Below are experts of layer 5 (counted from 0) of a mixture-of-experts language model. Rows are named router (the router's row for the expert), gate (a neuron's input weights, with its number), up (a neuron's input weights, with its number) and show model dimensions 0-255. Each number is 128 + 32 x the weight over its row's rms, rounded and kept within 0 to 255. Numbers have three digits each.
After each expert's rows: "comes after" lists some tokens at least twice as common just before its tokens as in all text. This comes from a sample of Wikipedia text that the model never trained on. Tokens count by the router's weight.

# expert 10
router:170123108114143142126150083153138167170169135096108116115136150141065121114132163110135111160115141152173147145075090156137133145103093163071129093135156179071123122147055089091107115172074110081107219129134129144124144099185085150059147120191176116159223177119179110121133133144156145143112115165068138170118087112131125094111117125154166135185148110150119139104164110115129120087051106127161090117098083131152074166140160086088108121102120143209108115056115114126121161073091137177102136157104164121128116114145110167065135162125063083158147122111089090153168086170135201197114132137101124123170088074110147142128116197126060170108144129123129147133194157109122110080131130167099147065116082079127099090122133109163146138111080121101136159111123119161126125167086114
gate0:081140149147106163100137159152115129074098132152160109118090156132086103118188144101114134167154132133120071138159092121157153077113136150134128086118173095145128091184137106193099061130147138106154174111157131098140170128149154148145095136169115178113079128112153124092126201087172120133102098173097144095101134132109155169124145167160070171116110093102123127120110032157148101131173103133098053125141108121099132150121157171128145096129143145106105156089115167103050130141188165128114168179126079102120159127163159156127119117132132099111164116074150128137142128150070112142144138104212151142153182140051191101137172121182114083089129104123113206171138092154137083133201178138146120204143138102168158096171113149161072147099034081143110111156123123093122170161121179
up0:108081140110135122195124124086150119174153142136140162128139131135172112169112128151111141110141073116132182146132169201097121173166122073090122135156127122113112104132087138096104121122171088084107145159051089151173103152121136130137131104106121122113118117154124115149117072091074124165138120080146138193129127149111040051109050103115175071092085193167127096180106172080183127112095129134144138123138159137167154123145155106128157111143057131184105151146126102177149093108087105143157048089116173140094087160102125143180155185188092154142112080147120153175073119123110145154137104087090137120136108105206073109144114085152120155173153064182087062119118195130103144111092032110152156106143106129118141123128113157130118153175167173135151146120132091153148125102108109
gate1:157138063139107120170103152093110094136118116088143039132128116131075130089182081169109148090095090151122148161157130086142137097093139122072088158132150183057163125158135121091102121135083098120120167116075146164131154119110079146106126115171109112075144128107119124117114102128177101096131176164171083110159109096124105176149144099137119093056136098119138101148098175142186075165101139125110121181100133086129139103135130156142100092121144167161077076144082108151069081138128127165087113077175131163128112065132156067145115101110136153079134120174135079135177125142121106139126148087146102085109083088153085158119108188118109134100117084134081126058157129160151142128140114067074098170034161166181134088098073090117147119114144173167128079145079164166193160171106111
up1:153133081121112164193094139090130046124093143074114130118129126110112135091175112165113143075086133185114154172202120101144145121095113163104140199107146143071114146141165126152073051141122085063097145102118181149127159158125079155111105118160109126072151151099171097119146096178174126143119179153137094142183122133155154155127167128136175129072125108087108090154083158131177135129117109133135067161082099063138140090135161123131119094178083121142093106118136086184069096159115140176153140113131117136145088067084162058111156094137126110101167128136169103123173178184159127076147156127142114099108100090184093097121111176138108093128101099134084128060159129109118135113138109105073100123090137152146130132103096079119089092045159144141103073139082154170196122145097119
comes after: ",", " Born", "\n ", " Released", " Country", " by"

# expert 7
router:152131119122131184097171104162120135167109180153078091127105143147073096108078155085086109172133128104118166112074096098075110161134139159135150091162105155177121149088153075100130155152128130153073173137132109088121136140106115151123164148070128165147102156168134155166133046125064114142106119146133139142145115153158159128119188164111086140121122130090117170197182118101111098163120192108185095121075078139143091120196136091107109154109108122094147117135090163158130142100124149129053116119152111082138140111141154141094170140092114155188070151074139162165150137171124149126147164102141162132105164127184161170059147107121156088108102255143162143112089105138130108107152156135087102141091080107133182122172151060176080090098171110066142116140130103142124110118096130
gate0:152143131160140141119118144121126092172142136140165128100211134154119145119086201184180161133087095185112168147114105106179144080155059098142192137063081135132140097142135111123075140094134081104171080146127142186172102117163104199142114123120111071153118114118080147111163119137162105116128147074144175124087101090115060161126132134136154151114063110134099140169177162099097079105143134093155082161142117111170075123152152115155093159170136174100137141111147110113114143064170159128085096134143148200132175083135070125134177182195132140141111112113102144143126160158154107106109146114113122182124114122137118077138176076159127111097076131163086121152072141111146097153108097144060092138102184125114149156063140119201114150160129096086144056135151139083197077113115126
up0:159131095137108101164122158106087139176130160102129136116175088157126100166108158182149151126112069160093116158112098122139130075132134200141139114097081134153093128110136104094129130094127065159089084134114116148106108096174147169131078089065138071113128127145109209121182137123151136115131138083127112143115146074051105186150189089145135203100057135103123079104136138143094124120094122116095072118117125143151104121164184115147116119122112154145172153139158112126084169053196113110097156149139102109145149089103127156152197164169118151148079155167066181128136141116142137113117118109111182117114077091089173098084157111105132146081110144129064107156106152158155160079106110137085112155061198169132156131037147145183123139129100172093147128177177169080133074154145154
gate1:184163123158095099120087151053145123126078145092097128142135187158113162130120119094146102152094164161134141141099171148191152083156152125153107151125117129142115175122116155132103121071193049111139093180145096099111115120195103137179091154184139154137149151122117159087069117137123104114143084128083137156049112092152134076171158174098036127133122129165104045133144171116062136134090128079149127164134127153115138104104175132148116158122145119113178159170114156105127088116071136135145136103133098090147167109071132131088080160119139090133146103079181079149153159151114126111088138062131086173157159042138132053199114098135137132134111140089161164096089119110165110134068120142146143089102117144159132106130093047061097172103139132148164143099121128096111100097090131
up1:167143182132127151150124149135180132168132109108117105115147157123133074148141125124180177121170098143106112158104153115119107160110141148115120118100146145121126136083135114097153081119108109106180178173085145123090185141102080132116043144098156101159136117147146117081140150127144063102141171162080169111106130160155090099175143090111085136094111132202097130120110113100100166156160090174149143119108127106121152131119124164093180158118095105124177154115019149121063077135176081082172158104104159090185119140122098178144098136083148084099170126144095119166123166165106186139156140139205133147193165133093158088156183145126070176123070146099082134098105164151131125046084180125081149143111079208098066110128169154129125123128127169154165143136160168105092081147165118
comes after: " of", " in", " to", " for", " on", "."

# expert 4
router:156136133138148088094133108147118194076095105123169147070172096091137066193112215112090142124152122123185144165134157097139130142068113116127158140152185197108138094118185138122092142087152167141192106119179149110095112149160107148137174178179126150098130068084100111053084137128132098135163112148122162125170156149197123055105138143121124130095138141109191121072162130159117104086095106131092196136191142185134145118178121105097122087116095115184136122097153138138105175130073113160151159149102133135106139169082157115115190148150163113167159127117157117140093122140152165124086124118122153164106088125129070123078109067189138152115166093123134147103127145165137134177122114076152138178081115153167117121133153125122106119186095151158166089184174071109188107107064114
gate0:085126182124100126130157112088175127180162114177189153129197064124159130180151101180145105063153155176121118133086152128111146094151169135091140151111142154111158167110124142120106086066124128176137161148083155122146163153109150185086157145130062087149073111113109146175174151105112092194124101193156137139169154179132151097078080095087145180098104061095219138129149107133086095106177117199116138106138143155135130161133114149194155126115113134130199066184119109106096077126158153134106161140166099150158197119103081126115118134151138185161133098138134142111154152093068152118153074125085149136173133145128130091109163084172168159159106147091157159133157086152108134138081134103115113152112158148111092169176116107099103110159143087063104148082163085118115154126137155
up0:122109143090115109153112098109156146138171098163152112117176118121151102081180112077156204172148114121123134091095099112177144153156104202146137100170137150115108171146148107179104106105086109117112141143170153078133041178123127143150155207134054120103135171137131106083099136111078141105139159153144087162179103120135118140085106122193119162144156109110129109142153144147099113126171154115085156099141146104110094129126083145105103138161162193089104083168192113076056164148135151129171065164075109116142143113107076098125131134128066064177123150063159053166107126152175107117177069123074101144129137150100102138158141204149104140112158095114093114081112104164107087169134110127102162149178082130130141140183072093169071122144147169159094093174127107156135135161148112
gate1:130103102176136167117139116145174130147137123057122077140109113122122161139122146178147122073160110130108097096159120102073102133164149080135088112140115111102144133061056116061134067161152195109146126116121064109150162159109097111113138102125117087080106090103174155128144141138171073155128108094170107123084155088121114109074148139173109093090118145109113137140074110179120097140078103129097101150130166095069096152144099179109135134133143152131043084171095064141153151103076101178101194117096103196097136184131114136159144181136116089132130179150129111085125122138088152084051131127151102121091158097127117110116138225165153092105112131113108098064155120221102089128078142100140164099151187182111102102094126135102170123192138098135145133149099110085131115079107136
up1:139168134134091137136138139185133143122133100102156131220108182121150118124150201146109101110148105179127091125169132072133145065116089068147074115142180154151145138090135120131155119186134204139108145123157133077129096210121065100155101131162110101139155107131174089124174166156160142131087146096189076110125079116139145183134133167164080167131122155073138124128185125126072061068096103133111173168153158158098074200076117128103112118138103118147121141125130089129103168143143148126107119123086160162148131113126142136109075188148092156144125160167140204072136142136135164128084163150203109123093175092161082146160139155132111068060142144138134154036131106154088118138102108093127124125097149146127154076161115112092199114130138122169161149113103126088087158106107164
comes after: " F", " f", "f", "p", "F", " p"

# expert 14
router:116126174117193140190094152107112092147196194114129178165118081180127170100149086144119105138129161121155133153098134083098125140115093150093133119085155159103160107144122186093136129080153128138132125090158137142163119051211141131104146145151165096092079104075147141130128106148122155145159133124123148164109137095187144127145199107108144160104116125156109132099134163156157125104152116136122128126176081126073081145106162160075149196151127137113112155122137149160159104138124071100135113117244200126102105145162075141120176145167120178121115114168127069072145129069091099122120143111154137140142194167107103171122073125168137087199064083118161084123155076139122112158130094149147134146087149175140132104089164122085194115144087150148096179114077187099117131086152074
gate0:102125118096053128134088140151102134112116151110138202099139125112154100146127166123142155078119082130148182111088168161046110091162109141143142134117082172177139124131121114156113141115179096118140162148116094123184089107127052088145117152096189122131121074149169059118149137145129119108176090122125138107187080139102089117156089118193103119141113177096132107140140136187099101152169157102107122117149099163140135148149087181147111116151136123052121098119159190078129123077071106108147143080148120114132143108132143131119093078143099123098171101167049068152103139132133136119145159153131082085071121102149098119156145171134156143132132078147121144090142135113151108145174125119171193107088092152225149080107105108126154114201135159192116090151069151174090151126024080
up0:149107095156111066170086157178131083158157136096133184109136077164158127141135115153142130145176103106111168105130135143038083135159152131141117105087129130152177104126122129154073112127154134131118140178172072118127112136128079117123099176104174094142125114133134125149153140133115134086133093177099155084156116134131128136133088153197117098143153140160140075143151111121102064147179145107084122155119141156190116130168101117119149106110071119112107142125147134118151100142102094124152143128113081116190113177102146172112088095179119164178136092135143059142098107150126116129158132122085075128078133045116095151123091193139117154086113106126108128117120093111163095158152103173237169142098091130145097107128088106161131087184160093199058145138053142189037094086035104
gate1:079143120168196180106137109156129171096168105174110159133151119116152197132130057135109146054103134142143189147165134128155132109112089155129118122118153124122117133147100151142066109104194094140134165173088130169154125151111162082131119108133179087194090196126155175098114155183134133145104147122108177095115111094115187168119163135098129091111118199128116072146131114129182093121109134174179077136121075118116132150192130169172101105143202148132139143090133105110125204120092084178156113147108141099126183146106080091130173131100158088139127119119096104128115144114113114156121110132104102081160086100146106145148141090196126149142137137145179156107099091159160094150134113195143086147118144146110106147124173118143114177115094114094126119159180134136064200207228192
up1:135154142132132126164146061143154157132126081153131149145110158171106128148123108214129121089071187176128148086165130120078163131115149147144116095149091102144101144121154126152144146119138148173112129152162129153194197142127137100118189178075123098129126169123145189142187112158144128194129151120107125050116102110109193100122116136121126141150093150155173081141165147095193141194095110071173139171071136205072158136105120139166185204119142137102139117143082137130115086127154140138149087080091091128094163071143134074126097166135084106124139127095116133131154121116119109109110177109172095132082089127149058193109103156142149138149091149116158122153154131114206175098100156171069216146079129136101102149056112136128117155137125106074114059155129104143143090155126102
comes after: " S", " B", " C", " O", "S", " U"

# expert 0
router:069185128064156189139090124103108105187139133121171114128158125114113109141175130187122125183145070173097156143179115130161166089094117073098174116172131132115065156118093156126189131202054156088116141133137138140170192125094105179090128096116117138140130184152176171108145169124149157143124132132091123149087121085066127146147096166137165071146133081187127072072136136146122125094142129098142161157104134057157104086126203101153111126117147152083117137113100103182081125111169104176156141142140096154116074099157119059136082094117130161086151130147126149081143174144156134161111089145096128088144135132100099154140124189092145149118168091096076158139153112108105192068109109101125070178130132077124120136137096132167142115052191158157092101144095115136147137154155158
gate0:172136076174151104112116159133120090129094179165180166121140136075102062134146141132148142170140124117126126101105228154133113091150084074137146158063125112161154134051133123134117120134118126176071127132175178133155164130152140136106133101146135083126136096077134115171104132113084109101110105139123097136176147170180147137140100144155146136114122124103102125121183122102117120107161165188160107107158134156157124157101123154098136170142219090134100137152102174141077158063177069093170148131090107100098166163208068162128132085105144122126142158123144095112107163103119130123145134126117163079150173161071158118127049120166066113121167112035134099099132158097093118166105146113116165158127167100146173098160185215097159163181082146124099112128103158108151183170142185
up0:136129151117160131096144102091163165132078161089131169138140103116171136119111138135106087107092246116136060165181131086176130115090113103116149137137112120084082077122104125191144098085171096067138114120117122161169097135100161119162161150075048133111141150128125145144110106102099179123158104125152107206111132107090076141075131125068116219070113088137096146148088104153144140111105149057129135070117172073138157140116165182148118138224101106128096103191135093132168175127071131141090103066221140111111066131084075090131139126049102108120101152146136146141183123135116095110141125161112140116124154093119108125090172134194139127108118138116114122095113107133142154157143110117147116176097112128109175122151140088086107140133128121195132132127124108145150080163139077
gate1:156141115110146144106098161141128144098098146108146085150137136117059090129115138098098134132104131134140114083148185095172168116168127179091177157150150137074132154151089131136140137104095069132163118117140188093076089076159090173093128187079117119135094161077151123114139102151134135183140155095173157119193078163157152102093171148103076150177117185161138116106152141094180081149108164090143126105138109146154065126129119120187106137136140138105106138159167105157123173176151084134123149140115196210122098123162093162144086136163132153128105098077075109169101120166186114096195130146067146122158136167103117164101147147094064112049093112103121140143104112164081154114116126096159176186129075124118113094115155113135068124181110174121084092125104126035095133064179133
up1:135124167113134122101117161157128192094085141139132170120111106139118138079154158141119159157126116151105127111136149106133160155074157141066148135082134166139120108165090137106086125169071127114211099148172130135062106099116075145126160111094141116196189127057088103192126105191151147176160177121115132123121139084143153157136114175149096170211187143100171069110144171091142097098106148083104096041108122059089103105111104077143092145159120150158114134140151083124063146171133088139132134139120147154115156133197137067107112125132162133115139131073094169101111176114184124103149138094113118144041137119155124109049130118129100139160122128086085162151057086164156185149107171124091102142143135095148111103107161097144075125117092108159118090092096105083112176094159112
comes after: " to", " was", " a", " is", " be", " that"

# expert 3
router:135116150122170074069119114098170131128184124170149123106097066099150184093112140164112093133095130051100139125143162174138109114167097127117103108115114105172160066102131081141164113123113118110123096121110153103162122121116112090086161130129082103090151130125072106151108116106127171088123135126143150136124066111112156128127061104125139069134049113141074137184134035108162146131115103085088087143130131086099192090131058162120074172128094082148137121201093115109101144150077141096131104119114182141124145140159112059082137132167157126138117091145159130143138121193144144145155093104147115144052187075181108097114137166122150086093126152105081169111159112165203165101096116125125165100100110114163167124070106128119174117077139158188076103198082165130147073150146150
gate0:147095089107180122156126075126119112148100176153155085118157205226103092114112146135108085127079166089116135112201118134105124155128111109126151109072154112122132158153143127103076078131151124111157141144136168115129099155132141126118168113138130119143092144110150148076111090177133202144177131167157135139095091095091155134030108070164162096174086112135069146136119152119176174141188129140123141162094156183167131154092048130135158118103158088153053160090101104163078148106088047087102184110136135167194116105140135124148156119148145085170117135112142075121145072155132189119152141141140126136144139135129136110077118065154092175063141127130106154074163121112094139127173093155112165175075134088079093111150152171148128071148146107095102112155110144124093100108151185
up0:154143155115113107163130213102133152106158070150113175149212087137148115174074156067124131156114128071113171066125141098127071145140120090181113185071113113115082117134091138123092149090122144152078052113166081066166106091085109109090094134119119070121135134099075122106150111115162131160102096117120111157128176072158145126157136096108114103114135121153095165114176122074120090182084105138099127094132108149098137177139151148170132110112099116170212152166117123164163161139111171153110122133150121070118178145066112205134082155144130120146167151123151198080047101150114087110143129106150139111156156127090142105128167164145203104096179140100100155138087142140171139137101141077168154083128165099143120093128153082091124183097100096141118139095133142205083131121137114
gate1:129146124076107076123131105172100179168062119080089151088147185113133153114170105105131144154162148141138130124079149164161166113142106177166132117143217157084140083146162141168136079118132086186155107076099124198125147109075033141115173195116132100193097133111180142124165137125148166099149129162181158135110152097150123133134164128118148083122093099108120144131045139168197153130125087100100196111086219168121122115073105181108125203128115145147095155147143123128136093188115143110087155154113110146200150147159100105146145096150150153149188105170074105146087151130134147138112165110102082107147100093165133110120134153111169143107128142148080148142095137136143100118175169106121160174139108150112138108176095172078117106082162136164087127133131091088133182146105174
up1:169165164133142076141106134122142087086124129115124107070098111116129115118168106164114176131132120115111156122175130127089127083127133155148129166088067144076095119086141171098097095155138126149137172218157088153092142127098153092099113184153105122060115144104098089080098103132107090098096106081078098151136063095138191069133158108161093070110099152123072113134186134142082137120096087114084124138176142180121094156176102123143088090103021115070104151101142142174095098110147083067072095165071119158089146138169128148158134115136167122054152105135099098116170196096153129153092074126140152106152127102150173130107142204163093120131117120130112167096217147125141178149150120138128135155138176164167156096132114097085095188122110107096120126141112134128104123167084138
comes after: "\n", "-", " ", "==", " 1", "==="

# expert 2
router:148111101137145135123139126123129126064179076146132095160166119113146131176107136105140177105167134086148051119099159179177137078143105141138122137088108030114151167080146097211111142118136149151097137169130145139168093162146127107149180172094132077146163108151089110141094083113122124108058116101203109108104119122194159178126165082136136104097096124082162155155139093142127094176100150145086145159102120160059169134141086165110091102159158138092156165179149138122163147086174118137142124126101100084141142108169134176155145183102108100087174147070139085149156156134063093104143131172124145113093090153079136098170125143153164120091126092125146120094053090124155115143232150134208149132099092129119095109099156151109083146152158147178122145112165135080120189125167096
gate0:119119077138144149091111103139125104142101074088140097173156144182107098119086088117125135140157189094147154095116160125129084139167104129145183158151147117168084105096147185142055150130149185155151122215102174088170141136146145095097079111139165049160188109105120142103135114057150152111146093129142106095137137118116161108149167140141119111082077076132188116120168150135134134114122118193157134131099195128099109097164107105121126053163129122108112149147115071165109123157111071134188129154143174087099162103144120124098197137167138100145107124158137136140129146083111144114082053084173165099120089118095100199185196208121137138164156135077133164094134183156145111185127135118169134157093104151116094060056130103130124099134082082127105104145103134099138185148108113
up0:137159120112077160141147069160170127121132099098123126180148118146094103155175068106139107164119141040153193169147125174106123148186127101148101089138213119132120171110128136132110092116141157131144130144078173143146136124114156075142110124096154062121136139185180137082127138089103097098126097115135101085148130145051146154129084112108087112065075098123144141106172176088145114097138113137158159120125143133129093064157123125146130127119150107121131092108061115133123174144094138106121098133168138058087124204123195087094124169176177126065076158153145098159155147107101072117141070110149092101127118174125141199133153232103135173098132147087141151112154165149128094139180122147166111123139140189129180109114119105139011109155149092123141120128096116099157170137119088
gate1:170152130131144091072124171125120107160128150150143157143107105125123120130143117143123118187133113115108123112153146135117103161175133147115117048126068096166144183110133091119106145132133167122114085065182156097016136128062101184038180115136099131118136106153069144091097099148179162090100118073155141121097111134160110131158098131087133067127083105170061133113128161167158130121121122103109121179147130142124143115161136134105147132185145183100130214171113126152166152118152138081126131142124201125134086176105141117139129108139125085164137155115145103122121050165049111074154126193119112120139125103150097101073094180085098111119161150131099165164087162122130059182122145096178149123167094129200138113062127107067165089161095095148075083173104132121149114130149139
up1:117121118166050120138125107108106155169038111116092094106117176118174111151131087123054093143136112125133182149091151079152140135127121130096118171099197184122125146155120103131151139143106188159159144093110171139133131117128098131127142095137095169098128132084133172085111125123139149140142126148141131063160160113066140142089109118122083060144141141126138091094097115106064168117153145166128045093120124124103110045095078135052125124099141115114139127171180166146139132114097078146125161147085124090136127112128109179107143076163127151101140130114142167139137088135152146164098178109099132183117139032103126127146115120120198079122103117111062163125134110138073129084059136176090067119171126072094127135118083151150129143080070136095115154157218086129185110056100161
comes after: "|", " G", " T", " M", "G", "g"

# expert 15
router:164103121179065169164099138156081138195144128170126200136118109165134139091109090123062119169121139211116154107110133122095104164115130136080143102139137160143126143100081140092147130175112120118086127063147092098108115071085114129108082126144122179150137184197129099102146203174076129079098172161110160167114123144085091121139137145148118147179167135136121115118181145115103107076119147149125115148101085106110147150116130099114127137102097163082149079100082185110110107145139196121087130134104070093101083122120137166116178139153167143163094182102071164160061082096158114164163088126169087137148162116181173119159150148082108162112143127093108108188169181114138136104065090114081102098173105077103144109151116089161166137122131104104119103078140074190119101181173121
gate0:138144132121107172119151120092156184151105111124169059144180124100160119137100132156134135171193121134164099076130097063139090097145117114136205144080180113172102114166124103125148163157102118146113118133095151142167140162115118160135108104131098141073067116137158118093145103154143096129206170175134138145133106132130121142121036181079096141170103122069107140097143153082133153154132135136065081120101159202121131136114132116101139158098161114126193114173113175102086150098137109165147078111133159173133143137155091139095128038154097092148105103139166060148185164061097131067083149077075146136135130096086150142099176138168113107183134154132221122120109174132160150130100138176064133153132158177126139155114158152160129126127110038119097112141107112101126109103083188
up0:151159131115098134215123136126183097142126145134141190135120123117122190163185162080163074086084113143065087106103107125171082177131140121116059138171133130089150136102188173190139134143178078132136091116109105163128178091156143124122115161161123155117133148073152194173196144097120131110099066105138103167104099130165110129114142144155123115084119154089132121167103132160229052112105115102170141168126118091133100162119108173153129105067093103174067177137189104152143159140133178073109112178109119145127139123107163172149136142146149189135126181071095121176082080125159193159133120078154112174115110137142113142179127095166103125109112100136144158104144098075116177107116133177117157139079122138126133157163131117106079102162112114109151164116160196160079117150141160
gate1:150114146151134123110129195160119140078109153073150122165109130086136164195137073098090037124082111141103152156039122130179122083112124092081130119068129091112116143121110123163121219098155129080083112119130131158181080148150158115215114205187122099123062073159127156097100121143134146109186098104125144135134124155117134141127116127145105103112076124072139095153100113116122095072186089160127134122147125085168116139123122137080114140156084119128165070224121152069092093111121138106135119085107148064187120131107164171056168093152146107105136146165142149106146151130069116131113113116120114142138138139116107088101095175160123120111105088081142144138084154141130155095149059145102106102102091178098149096149088135081146119154134108144174103113128153165132172073069172
up1:165077185138167115133148185104133190098106104118130177195085148083141161113115082103094104104072132119070143083070108107068162128113150081096131139075114095073153159098147137131152241115143139110141139097145120156113119132087254108158131082159205140161147119140165122153110164111167165094132139088113120156039110130050174144139156163123133150138147142144091116135113128104088126086160105161135140185138134144104133145132071141153162139089119145120120080154118156140102113099128103120118135096129174101127073144085148099069124092134151145127077095137190161112138174137113123107132099136076142127096170108115158118108089102167162131114178120133139151203167156089144101098167120127186091108147112131144096156159140111086131156168067099132171135079121101113175153062133124
comes after: " ", "\n", ")", "%", " 0", " —"

# expert 1
router:105132138128100149135111126122220119125115134157110174136170093113139101090091181131171159062130138137184115170131107138141163162164132134081111157225118107156107170138120126116087178069138109109159102164067141152156096194068140109173117156145119123080137118170154144072174124189148111103161119126106134137116228098075133128144136101129168093069098144178172099121095170087118192117135189133162126101126140102133103136162106119172094142177112132121136100161143078142183161162087099073132165115144131099102101121071132154191114097101093148090127131130111100134098109108111111163112154159151093083122093186101170122122122209086148142165151123153111067110115135142111148130160181091155129114146111131123139125136079097119105116234104086057112076115117098141159088164138168
gate0:081140151156107089163123071138116147139133160147085112151116216100098067094108108156144124082131117113094115164074127120123147123132130162041097130072138142195101155109160119162166125145145119101181158170137132051120102159133100110140186141106107194187139163123164142115159167177104177135132135193113156149113118127130197125127137137099096140105137107156117106144096099127069160116121141168145158132172088146137083153201182139115106159151192177179133218113132155093134050149141139096156170153143097135082135161105116105181108153143121099109146172089092118124142119097112111135182124116122120191124076143095125092144126093161097167142101109144126096140168136131113079133164131104093110138098112103113090181096170102185224125099109108170079206152113141117112122078129187
up0:102128104058150145113182195109115082181168161124111130194214137074151135122124101099114155122139116094167154089138145160083103113156118079130135132160148093163208158112125124098147191127120138132098089102124083094149099120103137066140117117172156118159175080120073126122114123129097177153074134128125088124144128155152117127089129078130167102112116136166127156153157119149130092110092152132180105149108150117081081144059161150090111065110095116137186099124162167142107126103142081112125099084081167080145170110157132142103160182145078109105108097126143141193173086149038130112122125141153154104092105164122155145151128112115136097217080179096155180170077120167141181104074174159089131152131144095114146075090072121151124097120165154096090136088099097180116110124163072
gate1:164096097155139076124174109173089174147082137133107132095183161135175116150134168106139178135145107067121090084167190162196137095200173105149120128149099172171085105134148118165124160073103131162126160059136145134120086131092128119112184108123145168117159110045114152106192111164139103104129189096155151122083082106103113111155101135164161170130129073157116182127120104091059119141101136193092141142129098070179144094134141112103090070186103129162115112162130191070170132081135103149086079117136129102151110121123168183141171127151134113098147116126121070152135099131136098153081102159140150203157048158142143113080140131146126079153094141136163157137143153168101077131091156153129108151201153113113111116087163125129136172142132093156187087127137110163081121120140084
up1:146110121164164125134170126163173126113140190085114150078162148145177111146069143085115176089122143138133126159139150141187154135148111132129063158120085086123118154188147129122140186074149150113125161093153150131125076159065063081112160113122118113105161069086117114154107145144178099107119137044147163135136080083108103156195078129147130161140170131099097140068146095153070114098117169170099176124134080103164139111146136094122105135178143152094153066167116185112139081156095131165089058149146119124145121157123152099140170144096093152160116161145114078101067135160175115156087149117085152161167134150169079128096108187141032136171077143173174148160137156161116076124135105156191129198155159073130149129134142155123172145124110103170159088086137113134119108110148083
comes after: " W", " w", " L", " Sh", "W", "w"

# expert 5
router:136155135110139137121119057156131117131091135151096152046133130076102124085176066191152104176147182177072161142178207152135144130116176168087097184131110132112152099165123142089132151141073105115153160132090102161149155131107127120058091135064125129180144135142126155110093126062193118177145193144091154053141102133131172180117135144116090137148129121173090151166094148113139157112073098131173140118083145077150181130185146087086110111111091116141099188121099093219082141168110178173079104144124077138113161123127109095110118133106203106149106112104118134090085130161166083095164105137105080165132104134114141153119164149141152138115162130156148110092121099134162127130096138144070072094149174087149110163161083121174123134108085103125160130123175111118077147130174156
gate0:139134132101160124085107203095076154102124149168139169075082148128110117133178111164163103133190142147143132159166151152136129106143090120056165126125079119140144119188082174114157153080136124092119166117069145120113185141170136077128151104078087105075148170126136115075095108071105153150132111199137112116097134206140165104093111158129123076087090126138165119141111133160094177147106139067122146134120081233109141132082115100070114194088108117166166104140129077107059072153092146124165085141113074169104094139149133104110036125158128107144116082101129173119168173117140129112104138124104156116106086112139171112111130135186165054155127079085150142119127079113165112127096062157122151156090090112151157152136137102172132060149111130107100141143154140149106143135169171
up0:112118146161154139152143136175099127110135123170217126077071156133162105110173079193178114185112119168148138164151182184140116131157109100144188114106099143148139143174078114112169192090071202109143144137101093098165132159142119059156145103127116158105159098156146108081127117070126128124139186187148114091105107127167132142092101183106087116076127090176169104106070125130106151101100142124140129110064106240118139152125131124158167175131141138155162121140161073107104160108104170154114082112078121135161125123149144117128052110130145104162106140107143150135161141141111141114048124115103111151127082082065211143124093176111135140132152073105128139129148065118167052131084146126085183119121087119149121162135146079141128072119121112123103122084116078176144136126139158
gate1:158078096102059139131195139111121049089124101103114123155156137139144151118107131150145131135157142093159184087116155145148128175161084095166166162167105094158143113145169116137105120138177167108179152183109097127077095151142127113061113126158123100182142150124056141183117136175106110108144109063076114108151143097136075158095085074102126101169137144137095085120109152149119096173103164115121121114185112178147134133124124124060167113164102125050140093150053172149064120213083077104153131103105093142122129054122157130122072155103167157149135092093125148178101127110143109179127121122113158120088147144162178113147130119104124174129097133144153094110108112139039113135150108157172142165106107165103133118123141107085105073159153059184165146111174106159176170111141196
up1:120155144126184144135096079125126145150137115082138149102111126062106079110097080120145146126146137116184154086085094122166165182171155084131152091163150073117138139098129125122154116167137126177119145124156112153158176089100149097187143104132123101103083143144124115110143143109056124153106117136101116131142132142081160168178208160189064133172184126119139132139156162139165073098169142150140096129116136129084127095180148079151149162139224165119063162152217138168156148141151107102130086135116083158131070066115158152164166120173144130089108104152113118076149079146132078120120098092134106127083134146060065113129133165132129092098147119115134119149160069160110173057104212123085135140148171076171117065154167172140149143081128147126126075117135134095079079126155101
comes after: " the", " The", "1", " a", "2", " I"